From a checkpoint of a small mixture-of-experts model trained on Wikipedia.
Size: 14 layers, 35.7M parameters.
Below are experts of layer 3 (counted from 0) of a mixture-of-experts language model. Rows are named router (the router's row for the expert), gate (a neuron's input weights, with its number), up (a neuron's input weights, with its number), down (a neuron's output weights, with its number) and show model dimensions 64-95. Each number is 128 + 24 x the weight over its row's rms, rounded and kept within 0 to 255. Numbers have three digits each.
After each expert's rows: "mostly gets" lists some tokens that are sent to it at least half of the time. This comes from a sample of Wikipedia text that the model never trained on.

# expert 3
router:110140148140084106093153140147157135118103162101090102107171146130167108118103113161177136158142
gate0:108131094084116136146143135125118144152113152133162105121092099123108129142096149154124125083154
up0:128122096096141125151096168109094134167135165141139152125110109097156113143139177143121093097144
down0:150136134150118124127129129165130129143103136145131103135117100139161106137134150143143096117121
gate1:107118098105135150128147134102083111182134139149114133110108139149108126102138134149165148124159
up1:155122166146110094130072101123110106074147107097155110164151132131145135178146111133063118105103
down1:164115116108147148159121108134098105118147118117110139130086071143119131159129154105131123112118
gate2:102133129137168090128125102110146126106091139128142137106114112145063128085136157161147104121118
up2:145090151175116158138112113122167108139157094140146140142158134142110114118128184129144131162163
down2:102112106128158173144098144124143148175107146128165153123126149123137166149122118130158107135122
gate3:125102136092124164111102129146141141155137194149086124125116124147094131164124158110137160098130
up3:104156141071109154112113136148168143141166165113083137147089182148109144183120102097145182113137
down3:135146129120170121135111150104132124114118119130133096111119107128144134115141138152103124090114
gate4:126160112131144159147117119130114119152138087147129096091133140083140124102115149138128115143125
up4:126102150150120117118153142125131117098120167104133145191109126169126128113157098113160132098124
down4:147115108119130117170121156147107106115095157143144136137088102144108125129133120142132135116116
gate5:172132116119127161131148131128146119096081145202113097127136146141154130132123140111124148143155
up5:145132109083145140162122148120083114106065151133096154104133152113152146135119105123116089164132
down5:141096133134117118113104136117163106089114146131145122130132112142128109131147116122152123152175
gate6:098098132122113135115097171151134118115094149121116121132166143153123145139129140163126151109139
up6:156143137123147116174134101096167119136141104156142124122098108103127073127122163079129097153110
down6:146125153101076133152140160144113105096173145128111122136111146110113105127077131125125078157136
gate7:127105106106135134142090121181137126126115136140141158079166138154125118140069139124113121118149
up7:155090128164144104139122159144123122125106144100128090113140142123144129147103105128134095117138
down7:137140100108173122120129149148161145147131187186103123094152089108140143119107126141129119155113
gate8:155176065122143180129125108102108072117120111128174098103115134096148145105101124150109122137138
up8:175083124129134092107152130134128117138099118163136170124160155123057121146095145137109138111104
down8:122122114154107157096154145142153095143084140137132139122085134136133102127084108114091136151141
gate9:201095174084089109111150145154140114164130152128142123097122110173148114125102126130175143156103
up9:096176078168167130099122111103128132090137095083097128146110137097126146107156136127080124079123
down9:181177123123127167129100154108089108125072148094132163131116150091111133117142138105094100098158
gate10:109141164106122084140099105123130095109144145153141143104125080113185124155132143143112180106161
up10:102125170144126127142094103149121113120144121136140151104129079104170139141133123111117156121177
down10:092146153093101136137123144100110121101133131095107155097148115106092095131129094088157069146114
gate11:147121132111142123112135151163146109107124138162127085149143129174147129123117138120145116144105
up11:136129128081123133127117153140119113166106168149123072137135116131125133123128143103139144165148
down11:122127113129126083089089137118138131121134146093139117116098106145107146157123128138077127097105
gate12:124075116122110125143105112137171111137118126115113125115141142160136081129117168099118131112172
up12:175119109108111112151085104141136112148136131133140153084141113162149112095123167125129101140162
down12:147116131118125123144130132123109136177146125140145173119135159125115112119116173116106120089106
gate13:156105084113107116104142163130123110109129094088146098125147139168132092117051099131177124163169
up13:115180169129133121143117078112141122147112148142143117153126110087121163124186143104107163121081
down13:133149122123117167134088149144110129126165148112171166174117143159108119124161191144102142106141
gate14:158114099136102107151164130112160158100107193116159095153130087126130105146128139105109114159117
up14:162129107160110128161174171115142151123124167159131127161109130140100110118098110131076146115141
down14:095139151168110121128116156133177164144116123107133183120141139158142147122115135153112138127118
gate15:141125130095090123121150179115114135098126103117121127112088108150134128107125122111146120099111
up15:086151120136127153140133099099152094111115147114139149111162125114106105178111131136126161126107
down15:132152152111141125130156110166114105149139156127128123115098133145159103132115091156169129113122
gate16:143105131117126085126149159139130150119151084108147102142123173120167114121132161103156123115126
up16:152133106135112180128133096111114090091061157118134122107152153128129121126142075117125135164137
down16:108151143105101132129118134137104140120116158118101131120135164113147149144086139120145142129090
gate17:149103150135092116149099165130139130129112112119144158148111117122152166116132191110111154077127
up17:112138122123155132120080097124157136158150153146115147139175183138148096116144119120091103100124
down17:107161151145157164166117149139102172134146119110133128146132146123151118158148093150118123097134
gate18:123079170114060153130117095132124144143156132102134110119178136120127134089126140114121147096116
up18:144170083139171138102145159138144114086123124122109139141114138136108110152122112152125098168113
down18:158124119167129108090123159106119109104155110137104125104079116161136114117172167163155134122079
gate19:167126119154106131140128132128115063131130075149109111134137097140151158117117123136150127131129
up19:154111127130124137124104143110106084151101121155133119131096119134133145111127120161145127112110
down19:110141149129148137139062145095148101112143103158110108105118113114101148163125090139107111167127
mostly gets: " McC", " Dun", " Pal", " Ros", " Mac", " Gal"

# expert 7
router:116116118133116108099147141105072087118140145135112091124163099129118159118133125078109098107116
gate0:092109148101108148126137104175126108122128113095104131161116172123173139157138102151112164128102
up0:144121133078118112108123120102103109139116101118175136120131095112175168132097122132142093142091
down0:130116164114141155119132151133121147089130114118125125123129078181127157119124106152121095123135
gate1:129083134109101089132124120162132140116115147101095123116116129136163116162125166133117114174132
up1:132157113142127133098144116130140135122143120136123186124084101089134128106154086157129156089134
down1:122096086145145115117132145119165140126082150125130138121107117101146142154111127128131156157121
gate2:143107109136164150109117171156095133156148140139129132145112105130128056172150175138094098097114
up2:149120107110173145084122163129090094149077135142157082178102130155111116143126134135117104152176
down2:116138120086120132125169151146132087146131138151077118125110118167124169146126148079125061134139
gate3:157142118099133121161118137139132128130119133124159153130178104118107149133094122106109137102120
up3:163108152079115094151139145149148108159156144125152124138191097112130174108125105152160116124140
down3:129147111110147120080130148132134081162123120108137117148109115095095112171155111157102105161134
gate4:101126112128149102088111135105117183072116161112176142150108144098125107134140156091121117149115
up4:145123140123093134165143112150116086157138092151100132105128101154128163114122096138159141083142
down4:130130109124106124155144091130146128149087167138131124159117119134115159195106134149129141107139
gate5:131172096153127118122124078101105147152133153147153119143159106123115146141131178120108163103111
up5:133149132125135089084155113118100118139147163111122095123148105135106125151124144151115145076104
down5:104151120159139123120089103130164163131106155164139119134113136112129183118143096157134163151136
gate6:130129112100112144142078129125127128073127107164145096127128151140112119180151140153114140110128
up6:143081091126151147082074150121168132103130143118115121143138116122111119136164125165076129146132
down6:111097138129134154088112159111107134128163090158110135151149116121125126121127137068121107086131
gate7:126127103132095110096143127103116140103166121139102146110149148115119115181181183136129105139139
up7:148115086157093113137125132113112132113164156120091142132170133090109103157161185139120123142142
down7:116203096099084132114109114131141120111145146138126078148136115097154114121146131139156096166126
gate8:145131132087104130124149106146123087130130143137111125172132103119113121140119154164118114156158
up8:143159083088128152107153138110079147136157131126115116174112106117134140127165114103131133108148
down8:147092116149138117161133131168111120135113154168123115133141135085135115124136109147196122108149
gate9:119108146140159111168112117115109101107134134084079129116111132125145117184084137126149133127147
up9:142134108131125137124157145143123141112122116163138139140137138144118134105152150116125127161116
down9:151134137102088168117163143093147102190129126148104096150115138136135143123099138121135133146113
gate10:111110162129153123119130126087128119177157100123099123104129119150156134144130151137093137116156
up10:100110130109128120110156148121136134155131124084106119072133141135129104168159142110081151090180
down10:132119142118164113168142128089133101092142172133147128136138100143141112135141105122124159113154
gate11:153110099134117127130134152155110112132148167109129056105123130162173139125162099129132113129146
up11:093120099117118129164083139148089138146185139117124136118136163103160152108146129139090156146140
down11:146115144114138134112123172133125079114122148136118118171084117131145146108190152116121149142140
gate12:110144111119124165115157116139093126099114126116147164128132088115134131133132153167124093147136
up12:153137136144143104132101129136173120141149131138143072118121128145133134126106133088150170128098
down12:092146136141105133152141170111149135128159128152088138068110130145154131116126109088166121097126
gate13:111162087098134151114107086172112121091085152139082149130132155099110116147117133103115162148143
up13:120154143126099167120167135092112129103100161130139099161141106137151144146141131147111133123123
down13:117088134158148129121093122113120138123150099115094135141144114136075090123112087110143122074076
gate14:121120155150151128137141128115104125189122107085137135151121156106156064108146129105121120163107
up14:119142132129109116158145152147105112094086127125143140084147104162106187123121120152132136100177
down14:189169120173141123137166115172143126127156143105133115136121094107095131117138132140137125116145
gate15:095122122093064125137138151130143111132147146160099168120175121093081175069116094159121106157133
up15:108100129085070124117144164126151115133153152143102133119162109073113149062103105157097103181117
down15:198160150098103105149098148096105104150159096159099099145128124147147124081181150120107101116153
gate16:128144115111061202125089119100144080143143140175106138128130131114143151136118090122116136136117
up16:171119143124107169140103115117161105110111157132141150179185152143119156103117142135128135093159
down16:118111118113118130104107133138147135092091121157142134171128106118108135148153185150117113164175
gate17:111147103080132145110128157110144133083108129130088088167125127105119120117136124163078110105094
up17:140173100078133152107086168113150126085113128146110085134117152113143148121164130151094141129090
down17:091130137147123175141159106134134106134123122151113135123122138135112163126135144122102121106103
gate18:121156133127126165096153111174113147123083121112161142166109156139159131137122119119112132141154
up18:121141133103113110150128152102100134104149108128144092125134109160089111196196136133156118130128
down18:189124130103143131198128086185095142142083103166142089112141106122142111128134134136152147121113
gate19:116146153094145125125131139124122150148136125098125145171102130088100088107142125119132120088152
up19:123135148105147148116123150106113157144138127107114148156113105079107084104124119135133135080142
down19:111079133144149106156117164123116106086117148112115158151130082133121128140110128139130146153106
mostly gets: " album", " club", " Street", " Votes", "°W", " film"

# expert 26
router:106138123155112140099142122108183145141098154093134152108179150120171121137133124137143145162115
gate0:115112148069130066135120143169109122145130085126137151142169135121129147157150148127175126105132
up0:140156128152137174122154118102139151126128165169119133120104118132126143097132114116063129125107
down0:124100153159099078121112129111110163141126133121109163089177128087085137141101147138112146121138
gate1:100137164180153105113099121101139105087093084145108097157102079111146125107111155134115136122122
up1:092108166188130087132069132113158121114130099164063112177090109116135163082133149135130166101125
down1:128102110123144120148068118137168119143113121147155107173110133121155130144153123130176142170174
gate2:119104097108144148107095219130106136158097123132140112117110120133131101152156158161082125136152
up2:112110128100124137118113192130108147154100131150110106146147108158123093176144150174107110123147
down2:138095122126110102132127140132102130156105139157114147130116160144158122126149141139139125156132
gate3:158163133122151145144097127135132162093119156177159089111115104157139144134133158144166153121144
up3:113109107159135124078137115145123124149139107086081117141141141090134106109110133098120134137109
down3:118095114150128132121140133138072159181100171139135102110106119099098140153083137129116155137128
gate4:151086143079120150109067161106119125100141079129099107135160103138142112147152118104129069089098
up4:121088105060158164126128149135126121074159107128122135155154132112144096115156109110102070127123
down4:134117110136153099131129119111154140144131157100109140134161118144142126142151071133160115125073
gate5:130169079124141156154134100133073183130090127082170123094118163157118108126167097136130144111129
up5:148078078108185111179104144118130171073149091118119136130158124125146134108129146134105114142104
down5:176098129130130115105102152091153123112135141135116109090150105169148128137108097106154116129144
gate6:136115123163118120168142154135114104148097099121156117122115141108120116128127157130135140116093
up6:097152129097158132095152151161150128141084131145081097135130134094113087119125110127111100101140
down6:151110150127127152114125115128154139087095098115148146094114066182135128132109112101123139096088
gate7:128124094154162172102114140161123148135142166106143097154172091112114154130159101103117141111154
up7:095135154093099098151136130097102135134117070130129156109115156130148112111103131147131120157109
down7:122136092156142120094178150136127124125093129134085133104135118142115122134070168139097146108152
gate8:194132123126114133122127102168140135121135096123140145136116138161076114131096132137117075135145
up8:075127138119152121129118142118086098143138153124111111104141117093181153118154126125157177135107
down8:127134123122125177101108134186096135153142178138161114131116115131124136162163137146132157110101
gate9:075150125111128127101133107153120098128119153107121136143117140096150090140136117091093130140116
up9:113126089137111150150125107156119095086116126138100119131114120128167128149160101117136129138105
down9:128083081165107120113154126123158115144162120108102103098133087191181086151136128113152132089125
gate10:086120108097127129099166141118085141117125143125149115154113154138132075147110110135135159126150
up10:118095122143159108132127171145143088126128106156123115100095090125137124115099144128135113144125
down10:106115135116111126168145074141132142116147099105142123150118148116140109169112097113158129126097
gate11:138178144129126102158162130113161135159146177131113041156122112106146125113126120156140117140144
up11:135151119116117122131134127104163152154178164116107084143110118082098125159150140146164107136117
down11:123150155134076098083115083137167149107135175154132144088118087151108112110178126139120122108155
gate12:085151105153131173151112170122125072108095136137127098142096122148139140143122142107140119178138
up12:167090139135120100106149098123126179152157098120106117125140115106108120095133123137140145089138
down12:164131110103163152160115125085093137099101102110104112169148122122153119111117136094130162113154
gate13:100140117160127114135138138163112118056102148153100116097141073154138084096166162126125114166120
up13:141105133120142084128111095100125184135156087108154185175101130099127164115144086127165153106156
down13:116120179113126129100104071156106132076128140134127138157132132109144139127142121104100139114141
gate14:116140136155140147121101131123174124191140137138151136130135141110122111137134113115143156144111
up14:107121157094123144129154160095151131179138170120100117124125103156160114098107161092110151123153
down14:164157135105141144140125144142152132076120138112166155120122126098177132091072118158151095113113
gate15:112110162128148125129119173086095089121151133129121138159119148104118138137115109127089115142131
up15:125140184130133161111112176043125128117122153109165142131142107104135093137129147102107097115138
down15:123138078114121158148157119131139147131101142123148130121160154127111134150140138161150136118102
gate16:110117133140123129132074104112102118160151135115144149143117131106151123104138162110081148104121
up16:122110135136114115148084159163124118132137151114107136154145132107139136101159151112083111093133
down16:150101131140121135111109127191121093136148135139157104142150108145115106143159100106127159145125
gate17:103113145137097104093115102097082111138125165136140145163125147166138086108180091115109140154130
up17:140127150145127102100121138098094136122165126134164131162120148151147082130175100126113130110130
down17:167098119147178147069149174138149143114128137124168122169105090112155108134162140164148137122147
gate18:110130120145144144147120137125133097119111120114143128088137117142147132116135131154118120158156
up18:142139142095110117152102108115162122145161120133121127195122151079119132138121133115118158094098
down18:162123164124146149115122140118141115130104164120132100087124146123150095123095109157107125096110
gate19:142093120088127143137115141130130120108123103154123148113063102117106123114112147130117106168158
up19:167113118161122166127143091078148128138135149089120098130153141131079130149148112108145170096107
down19:132112151160136140121138125132135084088131181059132119167132113119139150165127167137135131133114
mostly gets: " no", " No", " e", " l", " st", " Yes"

# expert 23
router:127116128171153145107122155122077150139128071097116123123126143097149157125163158059099101127086
gate0:125135129088164143138150147135141124100115128155127151143145116100104130117123131156165072205141
up0:112104104158117079139123113115127150138156140103131122122139105170147116116141137106095162069117
down0:139118130124130137135130149124128156170112179135104095141170086130120157170087102156153128184139
gate1:169091136132116148138140107147127132088148107106118086117095133126110106126123154138124117098141
up1:114126094103126130157096141112149122146126124130175144111155158129176130132122129148134148189134
down1:102128086138112117124152100092120171163156137147173099132171116188108129140111128153111136135121
gate2:135136131139098033133101129094125089140131113132113138146176125112134115155095111119100122115114
up2:106126146107076124137102129196157143102079113166132151126126116087118099135101100136149152107159
down2:118076145134085091106110171131125183084089142132136144123125109122124145122110139132125136103150
gate3:114102090126160168149112138134119116096116111122100095157147105114151118139148122079140140150131
up3:116104110155129135122106143168127154115094115133106124155125136169130130126109120094151137140162
down3:148151121124117135128117149118132121117127159142090164133126146148168147121159132081168115139087
gate4:126102105126178149156170112154104075104149124117093176163118145112171136160177123118073116133160
up4:104100083113119092154121115169093141104125140078130120139119112122128131105123139140112116160104
down4:203138150137151129081110111139129122152139163131122123124109122146124147128103129128152141109088
gate5:131148153093162101164157110146136121129103145150160136123155109110137158072116149146168103134119
up5:136150153106161093141168117134145132103102136169138137082144121107151171111126149138196107118095
down5:113083149131141152131126119080171099101140159148087133094112101154069136133090146102153127095133
gate6:145090142135145101151120163099135140118142082118120118146100134138104186134126121122144138096099
up6:120164133085116162107113099177118120133116167128131140135124123112148092112123146137122110141155
down6:126088148110132173105148092165163097113119110091097136104126141111079105136122096101101130119114
gate7:157118093147128147150123113162147110161107125115143140147089150184134115157092096108098144151119
up7:098094151111070109097141104085094120125146159164115097093118131083129138116110134136168131093135
down7:144140143156096121157133133116133082107091140100087148107130123060081143117089143120133119143109
gate8:163157097133142130135120106143149147145123108134123119159097194130134140152145113093110121153099
up8:129122112110134076158094148133111134144124095132122143102135172135109129121165155128114082176130
down8:121112104140145120127106122150090147120155170114106132110091131182162142090150123144104118118137
gate9:084128137148164156127186125154153155124107128115096131152117159098144109112136140101090136129083
up9:151119124127154118165139124127132126092122121107119138142155134123185106122156126135160103105129
down9:146104144134119146140113144179106100121086104124140098116151143129131157131160105119131142107140
gate10:105100155128141118146113096127141167124131145102133108110117125109081104127149105131143142166137
up10:130109190092140162133160124137139148172154137111092130097112119132125127135145090142146132127113
down10:089115130135171108120125138109115121081155105124115156126087138126130137142138148095064072162145
gate11:119089143116102116150120135102134157141157142154167086066104117127103183173139109110119128113183
up11:101062131110115150145118147106155179159142110127128081087116126115117158150146154117124139111174
down11:111110107147143097127139132124125061144123086139136124094123080157127108105113138127158057142151
gate12:104180142182107152110114101152113128147085133059119119108110129143105124126123131099154106105127
up12:128151111123147177131116150111140116135161120104132140126085143213150125156083135117113137137159
down12:093165128120156135122158163115125153113088117126104108147095141139128089176133137132147149148130
gate13:116088149164148132129059110129108137104122153159097115124086134092118107101083106085095116090131
up13:122184079093121058106145129155122130134099125126125100127134163173120098165160117147133115144107
down13:111100111170101107178149097148132064111154159121095143089102114134108142109095111075146091136115
gate14:175132114134143128135092173131129108137122140147105096129140122104116145120161149088096113122139
up14:157099107134127115127094177140135133123126169168116098157149124124116169133154166091108112100136
down14:127145169149127126135098149120105131085119097098157126110131151109135086112130122126146162115118
gate15:112143147169139124123146094129156144142168110103099122146169096095107114094084147174137121137147
up15:117155129115184110113126117152106174099120141200170123114135155151144134147151112098133127082075
down15:168092150146141130137133100156137081112122063152121116137078098101146154122111142106065142137125
gate16:115136129159104172128131136134131117131140139089166072169087119153112125135140087144177106089126
up16:125109136072158079116137113118117112127099135124089177090142105142148124134141172140105165151142
down16:123083107088108132129155162098086102107123092107152160134126123162093112155118153170123138119108
gate17:127120138130152137132139124139086125143090119142123155082107134114131111146118152151090126107102
up17:127150083120107148134130146139148120132136116158108124131138114156165096116133122079164142143144
down17:136152177116115136118129144129168111085122088150146145113116123127102135139170156148118097119162
gate18:111108143117161132192124159151137106107133140096190112119114097122190136150155128126152127116123
up18:097097122133145157152161170138123085137146157108128098124132085127144156156129143124130143143138
down18:137103118146152116140123157123121128100156119142095138111084117125120168100148149138143113122114
gate19:137114096119129109101133140103135097117136165081143127134157132128128176130171132138134118102101
up19:144129088110129110125116153082122098155148159111128080169131125128149141109135130126142117099093
down19:137160138134067078126148133153198087102135176126144152139101125138089112091123141112137127110128
mostly gets: " it", " been", " they", " would", " him", " being"

# expert 30
router:161108130134098118147153140120163126100110145112129109172157127088128097106125139142086110098111
gate0:119074138124118112129100113125149129124148121123161170134138126133122086129107106126140118116150
up0:092146153103124144094097168117103116129141115117113124149127138131135107144108149156137143129123
down0:147142141082146142121134166109091091142106120124134128146127124155132142073111162121095077151092
gate1:135118092060129140141126145149147151158129144082143133159125118169124112148125158063134185113124
up1:133129095064122120166111154135154173173134125101204115111166113139086117127068145062141157097132
down1:134107136095129118160138094141107123089172146133109109097110150122118140137112130120125116139133
gate2:108113120088148146120150111108141203183144084126092133162089159143147115138153111128126134160125
up2:159114129132122159140155137142112116125077138137166120129167185135127177135106069156140118129129
down2:150134125108117104107130159141117115165095130110112184156162117109111111074127133162101145158170
gate3:151152133117174129116138161113121145135132109120110205152096146152132147157122127146117155101111
up3:146104118171164138146171133163121128126099127131116137108170124115125099157113104144138124107147
down3:095133149179093130105108084117150096169092117098114140134151135119111140138157119148114127122143
gate4:116133096118130167157115128124122115112126146132090145132134136146102117176123171110135121107128
up4:148123165112122133146117101129121112113087102136084102109130166122143129129122087128122125165146
down4:110152085114147171135144136140177113135189146135120109140109106138097102121156145108099126141117
gate5:119098091092085188145164112166137093114117127127135109153122119162131077155124165137116134125076
up5:119115113111079173132147110152144091131119118140132113118130116192133084168102175115151123139089
down5:127122135107098130143110170126120171150114131114112151155111140108081121150111088145099072110150
gate6:101172114135132126128185121174120156138122130124071097145087140174154132159041104107121133140160
up6:140117130142123141143173135175153167136118139110163127119096157085136132089154147098087083118092
down6:108116135149149154096145151133128151163121112175110141093103161153114137144113121130117118137128
gate7:141152083153150097115157120087119164117102143160153106167069135128132170158132141152127120144129
up7:108165172119161087168114100106135089191158108109109134084175128128119117108130164108122109141120
down7:125162126107120143173107167160125141129129141143161142137163150103138086140104105130119119141119
gate8:126150147102131157139132157175127126091136118128132169120088122120127187131113167116120169135136
up8:132110148113110100115124140133161154174163114123115121102170161114117147115158105121148140100163
down8:104129131083131139124111170151084127129094127164123133117095133145112144112117146162157102134134
gate9:110088134140125189157069144102136126097131162130098115115134118228135106130144151121188160114132
up9:135089131135113159140082131096134117103130128136082115119144121162132100135141165121188156111149
down9:149122081118114133141118092068077127132084148087094117100166126136126106100136149133125159108145
gate10:118090132124131122111117114126118135078092114124164081144163120093132104114130107127134124092166
up10:124082174139096138124136104133142189117113151121136100146127104127110127122109134121144142112164
down10:126161100098111142149100181123092100095121118082145149161108130065130109087160128133091120118084
gate11:108116134132127160164153131136136131112087161159138129156118077124137133144131131094128145112186
up11:104129147133084139134125143124117129130137128148126155127156119117147138073130110122150168144157
down11:143161125143081161159108110136125121162167136122124157130128121160159064107147133132130155165151
gate12:131126091139112147115159124142118209111132117098112150135126143121124083102170107124131106115112
up12:122125105128085156165140159158154117085128130162112135110188145132133126178090154120150101150144
down12:140123131174159130134113112074108093136136077082164144132142105128115124132145099129097134118126
gate13:120165150131138115149173143112144098093127140143166117173143117122135129138092180099169126126121
up13:114135151154113115153143123129161119096113137103145114204156102125121133160102190091132131142135
down13:125139141127117135107125147122155181146106131132116134156144124082140167185084136111138087103177
gate14:132120156091122130142150125153154147133131102173161111199116160126162148156134175159100119170101
up14:165113193127140145116122111157144132139191120156172132085135176168150110160086121147120092148112
down14:106166133095122118124109171175146104156176156159120134120141164083132183145112105115120128153143
gate15:087119127122110141156126101138112153113106184106131104123136132119122103104115141125155132086073
up15:148150131143148134134106140134137142102111127132162122134076116155123080131123121133161145111062
down15:096158115123129131146104173140133134165165144163122098107094127137116164061148126122118136172107
gate16:128166135175123111119104075092103101153131119167126138140130126109139124126090086149127158120101
up16:177090142148133165159152134145149121149127133147108149142129140130143154088172161143134137140098
down16:141133136117139087131141124134133134158133168151137101144112112132089124140166148156159068156171
gate17:104099119124087164103130112145119149125127131118125108109144159098116173133157125135081107095119
up17:147170112109161107119080144106139085141120117167141125138131102159122104133095131120182153135143
down17:159118133111154087139128090153121123108096150135136193118143146110124166116127124076132160150141
gate18:142112119114121098104114128121114152121117137114116112131106108148103103140167114118106131109098
up18:121112152104114106124114129127098154102132127099123073131121101158101093138182103100090121126117
down18:100137154185116080133186132085147108124140151154098073123129140111127162130163139123142091111115
gate19:105100105116125172122143154134123124144146111089135097118111122169139115106101095143129099083155
up19:134171123123142096101126099139142079138125123128081149162101116086110169124124126102099154149139
down19:148126109132130100092111151122130130113102137127133107146081067109137130090120083149121155178121
mostly gets: " sub", " tra", " re", " sc", " ad", " mid"

# expert 6
router:161119117085115124138117084144158140152149114150137163124129141134178136141109150114120157180146
gate0:158128132105124155159139127149153082138137132153163103135146128134124125127155149135130145116134
up0:090120140137138095109120112114113167116106136131088173130096128133156117133107114109120124130128
down0:126132118145153131151125166103089100108165095109152143115132109100145163087137126156098129124067
gate1:155139106117121129143086130114116119083150096127136132125074134117108096101097119131128148103106
up1:131080137105143090139080139101140107123133084171131124141087186100105100118080122140103121152099
down1:079121121165155127147168154126181113116131161110119141118135127141126087091170143103137130144112
gate2:108076126137080103075135106141164120137117151165122088161105187135148070153135141129112157121149
up2:143174130119174145173137138118087133108127112107137154093158076111098180112124135135146081153124
down2:114127110116127119103134106158107135118100166117125133148118145131125136157095112101125169116119
gate3:134158110136136145142130125100153166126131130149128105083110128153182177162130134164120133147113
up3:102086159121141092116138120171108118122147114117165142152140098096102060108123129108150113111134
down3:128150129110093144143146185127109115192119126118101168127131160084131081141046135091104120151175
gate4:121112122065150177110087118119164111100113122148122115106126139117137123101105110105112114146137
up4:135149106133138122112135149136125101150114119090137085108149191157140157101107120130133146151106
down4:119082120109109163132102152128112108104129115108133113146166162146115099069179082152106112100117
gate5:114102131107157136121090093104093133146107158131159169103096103165119119124123135146109114130132
up5:143172100141088121143170158130158110107127129123093086140150154098129148124136110090159154120103
down5:100117108071150121153139163114080130173103110132123108145116153128140145156109076144162158109142
gate6:137127124122154081136157174087162132154149126100148155112124109119056087172123125132150161144135
up6:147110113137132080145155152078147140161152133099146169107135114112083110163117124147157154128128
down6:095109151147134110127120130124113110138124132137092117074026167115101138114124138103120108135146
gate7:107090158104145111152103121122131108098107159108112159142174127151113074098127113084134149110129
up7:122151081166118144093149135132142134148133091159135084134101148110145192169096139171125100143119
down7:120130146093143159150099107172114135107136126156120109118091129154134144173124125129150163138115
gate8:161166130166132148115114116127080140099080132139157129156150111131124111127153104100161133166132
up8:141146111167139118106105128146122115155095131132149168172157130135109146097143134118126158167148
down8:128161153159104101148130135140146136171140126130153132160153108117152109143135132162149128131177
gate9:134139141105190102123114160113116142128146093156128192146076137107133097101155127073122116082131
up9:161127176093164111109111161096108158106144116168127193141064134128135092109139130102125134101137
down9:111159149095127129072144110138146127118120147133151143187136146134158165145111167086143114110128
gate10:141130137129133133125136135119125123077090168171127101121129125107139109139119123128098160137138
up10:116127173153146123140095108133148112097098139146105115113193078112146122145117133109149145131170
down10:147126118148113146099142125149136173182135120104080102142125145122155152127142150148148139143139
gate11:089155155129122148138155146102139164142147144140205162136095103074124120146112124157117127146147
up11:161107118137147113139089103136126097116096125122095084131175157202138118131168118115133146108113
down11:163080115100168111179125119158095191116115136115091110115099114144112122151134098107113138123136
gate12:132122129149130141173138144119133123111124112142150104124131145120146145202154106082096175142094
up12:132147133122110114086121105132128149140120144093100149123112108142127090066120129181165086114169
down12:124117139141090144123111131159155180107103143149106117130102137146104126132139153173154185136170
gate13:128128134092133136127128092141166128143157104092107144105134111136134112122136127139106145128141
up13:134135130158142131122136153108096128122094129152155128175125150115115155128109134126145129118129
down13:089116114095129138103132123093101125114106148075126140129107136112089171128048104131139120105118
gate14:155101165112108139138107149123170140142105058123122134084160132160100123150136105149088105110128
up14:136155090124148121113134133137094117125174138155114092138105137089120188122123185117124149135132
down14:074124180110126152131155099146141144134083140127105120140155116152072125141109159122108109120106
gate15:120125137185121122101099145139115126123144134157145120169169152105143120172155113148132153196122
up15:104126142180110120110110150151103141131124134145145125162179153094106125158155105127128125198121
down15:149129123107166131118085124166136130096148121155131188106118083119137125132111120152134131129107
gate16:135121157116130111161142163157108142135083116101131145189131137119108108157135118128116107125122
up16:118129152143141123120157166146125129105111157132136113151120151129158171108126101116163146108111
down16:155123159110165133183168147139105095101146147110138159136137120117134083142100156153100129164096
gate17:193094170108163136158140092122113126097099118115105128138136137127165113158152122152086143106114
up17:177094153110190117174146088151136118112099104109128170129150140114148126160132125115077156122119
down17:112162053147136116107125172149083132123136159166108132126161123124189131113109163122108099096152
gate18:110139121149129083176154176107097096137135133097139157158157174153153126126140141121108143140146
up18:136135151134139137106104090133135150124128131156107107086092089097102132175123095119122134106109
down18:077116109154109129114123134129138077136104146151121103148147159153188118105120121126128128129152
gate19:124156160150129155119121106148117115125131161160088123133145133143120140153157123134131130146105
up19:117136113100137106140142135085135159142078111125163112171125115110170164072128147141130100133168
down19:140152153130170103139100120102126125110102077113169125152091183133154129099151136116098122135133
mostly gets: "==", "===", "|", " |\n\n", "\".\n\n", "="